From a checkpoint of a small mixture-of-experts model trained on Wikipedia: 128 experts in each of 14 layers, 398M tokens.
Below are experts of layer 7 (counted from 0) of a mixture-of-experts language model. Rows are named gate (a neuron's input weights, with its number), up (a neuron's input weights, with its number), down (a neuron's output weights, with its number) and show model dimensions 0-127. Each number is 128 + 32 x the weight over its row's rms, rounded and kept within 0 to 255. Numbers have three digits each.
Before each expert's rows: "gets" lists some tokens that make up at least twice as much of what it gets as of all text; "mostly gets" lists some tokens that are sent to it at least half of the time. This comes from a sample of Wikipedia text that the model never trained on. Tokens count by the router's weight.

# expert 110
gets: " L", "L", " P", "S", "M", "B"
mostly gets: " L", "L", "St", " l", "G", " P"
gate0:121070165108077112141169134152096183173116156147088104094107116155153141088137160123108128156128137143114179099138166196158109149148102126070124165133150138113098195109119124143164096158159105129133142098121148110144115115199145111150148146141159094129107167131112174142132090102116111131052158121111054120142164153077095154167164163059121177125032161103160063081119116125196166156132
up0:150202104149189147125076125097156077085142113111168166172138146113104095167121105137150118102131121100141085167118102055099160100124146131165118099122112114152162067146141128123097153098106148122134114162139111149115141156056108147094111102109110155109138083118151079124135164147141160124189112138136199137125105103159160093098096090195150065137227088164098195171111144140074078107126
down0:183115112096056144132143133142047138135173108112083185151133195091099097111135163130106166171144178134140125083134134158131134138193093126177124149147147143098146188138134102144135174110121146121125131183119140099158118117131127078106192118122173114100135185131149128193159068122162173154106070112165123177166191136132168177130124105104204123127135188108082169079133144132122095106117
gate1:087090175135113175121166137196134108138166111154125178123164127126065133041122133150111070113168165141079127138128112138115134127176142139126148219183099178166097159114135172153135167134191124174140183115094154124178140138068129088145139168121076115063123085142151082145125123131092121142145140108084116107111151123154116167138092073141142129184118135090170167138167117174107165123181
up1:102085173119111175130176144193130113140172097152143180116175133126073140052134133142100073112162150137072126142120112135105137120183138136126158222165096169160107156122140171155149168133186128179155201115102153132172139134081134093144127181113082101057125088139158075146126112141095120136154128107089113116115149119148104161132083086139132134189118131085167166130162109169104172125178
down1:069097127156132097110118128088112110114123139087088152123164153117104140167162164130104090172135154036119128145135102157179155108173154043170198135140088157170140132160122121109126176045111201167130142105138116106171134189179123101095174125108110139119123143170165105142064079160112130063182130133133118110121096102154128102120139074162092184127164124146110131150123146079127083130153

# expert 33
gets: "s", "es", "ers", "ing", "ions", "ations"
mostly gets: "ions", "ations", " them", "ments", "ences", "itions"
gate0:068119089094168083109152107075132120107117131185100164062129077118112108092093150167212168190146091092175113137120108091098127127131147125098138089095123098145132138167157073112190122098108118124128175171104142160152148138102170099105087129134126202173127116185106153184152127158138121096149156064158100108129089132105099091069133163120113153121159141107061179107091131155112154132165
up0:183140165165085170146107148171123140149139120079144084188124190133141151155165105094055083066105169158086138123143149160159132129115112121151129169171140158094118116103115194136067152155148133120128075079153113106108113112156086158146176127127129046084123130071152097075104129102119140159105096193100163145127171120152150164177124099128137100134087121137187059149167134107151100115082
down0:121138097103118136164104120094156086092108123142139173091149083112105136100111110119157183128142167104115158200125113087098118106091051119088152138092151131156158109161161114150129122147136082183062193132107128101087147108142196119090097132126129081174142134109126128155154126156122141108211053161090091139136081104118124089097105145139114043094182152131080129080122157077148170111178
gate1:149154120184074113104116143129113113093161138134125166151177132127191096109174114141136108134119118143147162187145080099149110163174194098202138134070097134099072115158114148153138123084170131125144131153193120105165068157167091143073122147061107133105146123147132125211119127143145140099091166150091151125112142071195166112137100148096192121119162090102141182141160128117123170161069
up1:137156109174065100101117133136121098101158137142125171148192138136175104106176106130133102146124123143141163173151078099146094161161199088185146129074090127103077115150130134155134123086166134131124121162199129100173077157168104145068122155055113135090156127149138126201112123149127134102083159156097160131108153084193167111131098150107201116113161098103143191139155122114137173171069
down1:107099096139192154088139139111112104150074152126108125079152106105178162158164080136114189062202136141084111073058095162104147132161106128145117106147133141045114136116128131153121117179088081140155183091126123133150149118154163114151181158154133065120098098121131132111196104156079114156101108069134148167109123132083123115154092104150112162138089109170133086101098159067103111087177

# expert 74
gets: "ly", ".", " St", " John", "art", "er"
mostly gets: " Queen", " John", " Peter", " Saint", " King", " God"
gate0:133130094134135119100099074151104138162102094151088156096145087113085157130143123048148104080084147128074146082076136129118154095164060106159198119114131138067106131083159109137108183094098145077130168126199097115146111165103127192124099119114136103117129157126168120069168140150121138168177181127146128088144124113115138149074153115130141108077133173140087194124133124137076138053182
up0:130144100128132132116089089152086142148107088149098147105148078105088145129153126047136113080089134118067141090072134108122134098179066098162203135121121141074123144094159131148095192113111145075137168109195095126162105153102137172133092116103135112121153153129181138060179148157140131166165175104153120106150118122105151154069169105119142104079119178150093190116133117137080149069186
down0:102118180116150128183128146114179161144157141131121120105108113139102141075119102092099128208083103067129155120124069142173113126057132091166152159103136176083170140111109113124083149151164124092126139137156166101155130184085128156163104050118166119094118126195104096114182071184104168111160207142163156052095104108105094107140140133176145098187110110133114123144105139134137147149144
gate1:115084125122179143132138085132150127124187114142130196150127121121182102120075128035157132117059185170135122059117187151124109128069109079131190086110160113097131101104088108137113071084176070076090128157140150133096096124126094096106166082179113136120137094129119124162078103133090137136119135082146149118065202099136105134136114095110094110104140124115105132168120122077163118141172
up1:156105100170097109135190160100080100147119173132135145132184152097062144124141078176148060153170076113141118194093128114164150103124125165066134155096154100175190149110153122154146129134147137152095140086146161046196146118149177175134119155094180061208103142116105164095139125121132158157123097140154097130130124166110079111122156196148100134127082149142159107100121129162118146132143
down1:102141137119137157125088136097205120142191140089138148108081102131145081110108090117113188124163124104087162114170112106105065129116176142161121075127108123135154151076136134136134197206132158157086131160145120163143186157154182129079120102176155094060131148135144156155154106152085152111076164150123153156134115101118153146169192160106081103140145205149177104137112186123153158167155

# expert 66
gets: "i", "er", "o", "on", "en", "an"
mostly gets: "ić", "ova", "kins", "sson", "ović", "kov"
gate0:083123108072125098187128124115101148154087147125088098145104106147153138084114157129123158081053141169137179151072127165126138140172115145089127099140107071113133078151086109124125160161063088067083095087136172147158103098165083092168136168160140135084119150141115116114129143143126092162098125135143142090119131113136146155175160101219106121138155106103054197115086066081143136168097
up0:169128147191132154079123131140163117122168103130175148098156142114117115166157089124130091165202114094127079112201124099120117118084131123158124154116160191136116175102174157139134105102187179186193161172119088123079132148099166147079127084108114128169144110117106151127135095119144161098147125126099095170145125145118112092083099150034155145109107135131181050135166195157128106084153
down0:060128117081152158164122123167129178177152126167092138139123076140103179170104146160108205083096149098112186121136096173146142126191163122128082084123139102128090084076106113146094146123153085152094107161143151179132162053154078079149169132132123123126120145096107144113205149136134109149172136126112080135144113117116137111119120133182096156152090076183118109156055078124157173141101
gate1:139093116124090082107140108117191116105146141146161073105182178090121107079137137143160113128179122137131061127121137139140092159139158122147140131133073116106128109096075051111191072110082117154116123137162168101124145154138172103141125090119068053123132195085137160131161106095102129150114113054118137117119164072127104132170116166119143147104133126115097103041103073126032134141119
up1:112119159142119106130125095055110112136121138148142084068194125123164132071192123137127139101078122193182047054129170162122117116127133165085094155137137129132096075100135116134162153138111150155170093167153116160109058100148091080162122125122109086113157146095107178082153109064148088143094136105087065146106141090118106089103145124107114133087130127122107132067101097092088101185110
down1:140101111067138130047175130197127098079166093071174087158105088128090134162070095125152127170139159158094134156130127123132164136179126132107142099147151135116125139144192074108094138140128162119093125069183140093139158142140133157089134159131120107164107155144132077090094194118099156069090130099123152152149113192132132155154165093115144107115120129170150192193093160145115094208145

# expert 61
gets: " A", " ac", "A", " a", "ac", "ro"
mostly gets: " ac", " Air", " gen", " phys", " Ac", " min"
gate0:120117146095129148167124122090151046098117148098189097076134152067144124163084100160183168185124149140165110123123162081063126119141105100114077125127132107127179117074106094163150186128133105111088061143102113108154174150168164148128129133150129136096183143147105118090162156109118114179156129121145088083126160147039158124103125105073149117203151110154182182158120131151080114110139
up0:119122050106196067138133173139144147142111117122152095142060179084163113134142124131146132070175149099147148099134164189141126105147089154125120115139071115212108124101159205101121132120128143166081203152141110131099154118085139156136108115112105135167161150102148137229103141138115074157121136087129134147128193111155096151138096126124079165124189109175144115095102157167117152113168
down0:073138099121158092164146218134111193145072180121079119141139154135111157084134110137121171108181171123118114033070132118145123137128136109139153129172195126159117091117146131118090153112156098111126100102158155119119107037172197135178106088116105096129152182156094105159100121161106118185070084108120145109119105101115089088089125097121160156070125111104124105134151085135109155159131
gate1:145157149123104202119150104139114154112165122080115088121148096122194123096159111151108094172159201114149072152146177167152107146160106102110134152171101118161123115086134143134183150098193193220088176147167151144196111104102120122097132129141113122157111081191159128121144099145120179071086088146136163161072114121136078154117163137118150153098117128129065127109090134084168105126154
up1:111086085134163057116103156126134112158089132182128166118114155137049137158116140091143151082112067143116171097136088093100156122100150147158126125099156135098128139152112115120062098158080070029164088118106119140066149156158151130150130112117152142109123177058092135134130160110118075202170170116121112110184153136114184095134095128140095092162136121112196126155169118167091155128110
down1:137109121083106110129118097153061087163135169148151133160121190104080116169124181137147089060107147164156128157094096140073096157141164084172104123128122108172128119105171127158052142130127124129145074139162105123064133136125160154178068075122085127104131171166115153086085100122093121156096166053127149116178116135143069161113202175103097096096126158118151102120098107130152131144070

# expert 95
gets: "W", "E", "N", "S", "C", "T"
mostly gets: " USA", " MF", "IN", "ED", "ST", "SA"
gate0:150062165139192155065185092108081150061191140124144097144132109119104098141162130139133086104108070160119125134121161115074114140085171188158113119111162152088121132135142115133163061163110099104170137145179057097118181167139162098127116135110130097126131110104138081177110136148173195077126136143158099169141153129154117164118128183112118192103079091141126131089089140167131145090083
up0:139055166149189131079172088104059136048175133129159109146101078122129083101149121134141113108116079164115106122146184100096120140104190138161115115088162162078120122138148098115156080150107072086172134118166081113120169149135165104134116155122134096109134110101154073146102132152165191069116107149149100175146152141159109149094111191113115174136098082152107171075101155166111125111075
down0:110191102171162091115105198113128144108110118110086148098133139095152125138137152190123134110108136133056199108119089157175104129162112099143147141098102143069119129142116081105125162089131124138119176073137132145135121160083109155135113149129163128099158097117134150053112125165155125080078068095160119060064116119171147085162113177074161090084096099126080095110151139118091058073113
gate1:119110142126134143115208137180116167151184134173102133138119163183145130131054119073131130097101141139122177138130119160113133157129173119085135139108134088058103106157109096167107094121175092082095093141141147146125110172140136215120137107124193144152106110139120097114176060072119121102117135106098161178094169100184141094082158120069066154129122119127138159171168060112189128124140
up1:126185122115157128148110118151113124158126118157190143117159081103172126160106162137124086137136140059092104077150131129173145126125135079138085115208171128085194141112112139116124190112100127121162138112041153132145115106137132119092136134169113071147084087159147109162124156182197197141179122127122130142180109110118187154105149092150168158118132094078134098147154111091071187153070
down1:077125106141121118182074130145133076058124092120061150140146190153088084170150113142059160101095059121139182119124128107124125155125190131110120186084121138158129084153133111139159130096135198146170066138132115103147097124108106088105149169092110109139107153088095107076098161172130138179121114151105095102136112072105095128141133083100074179107172158126084144129158133124143146205103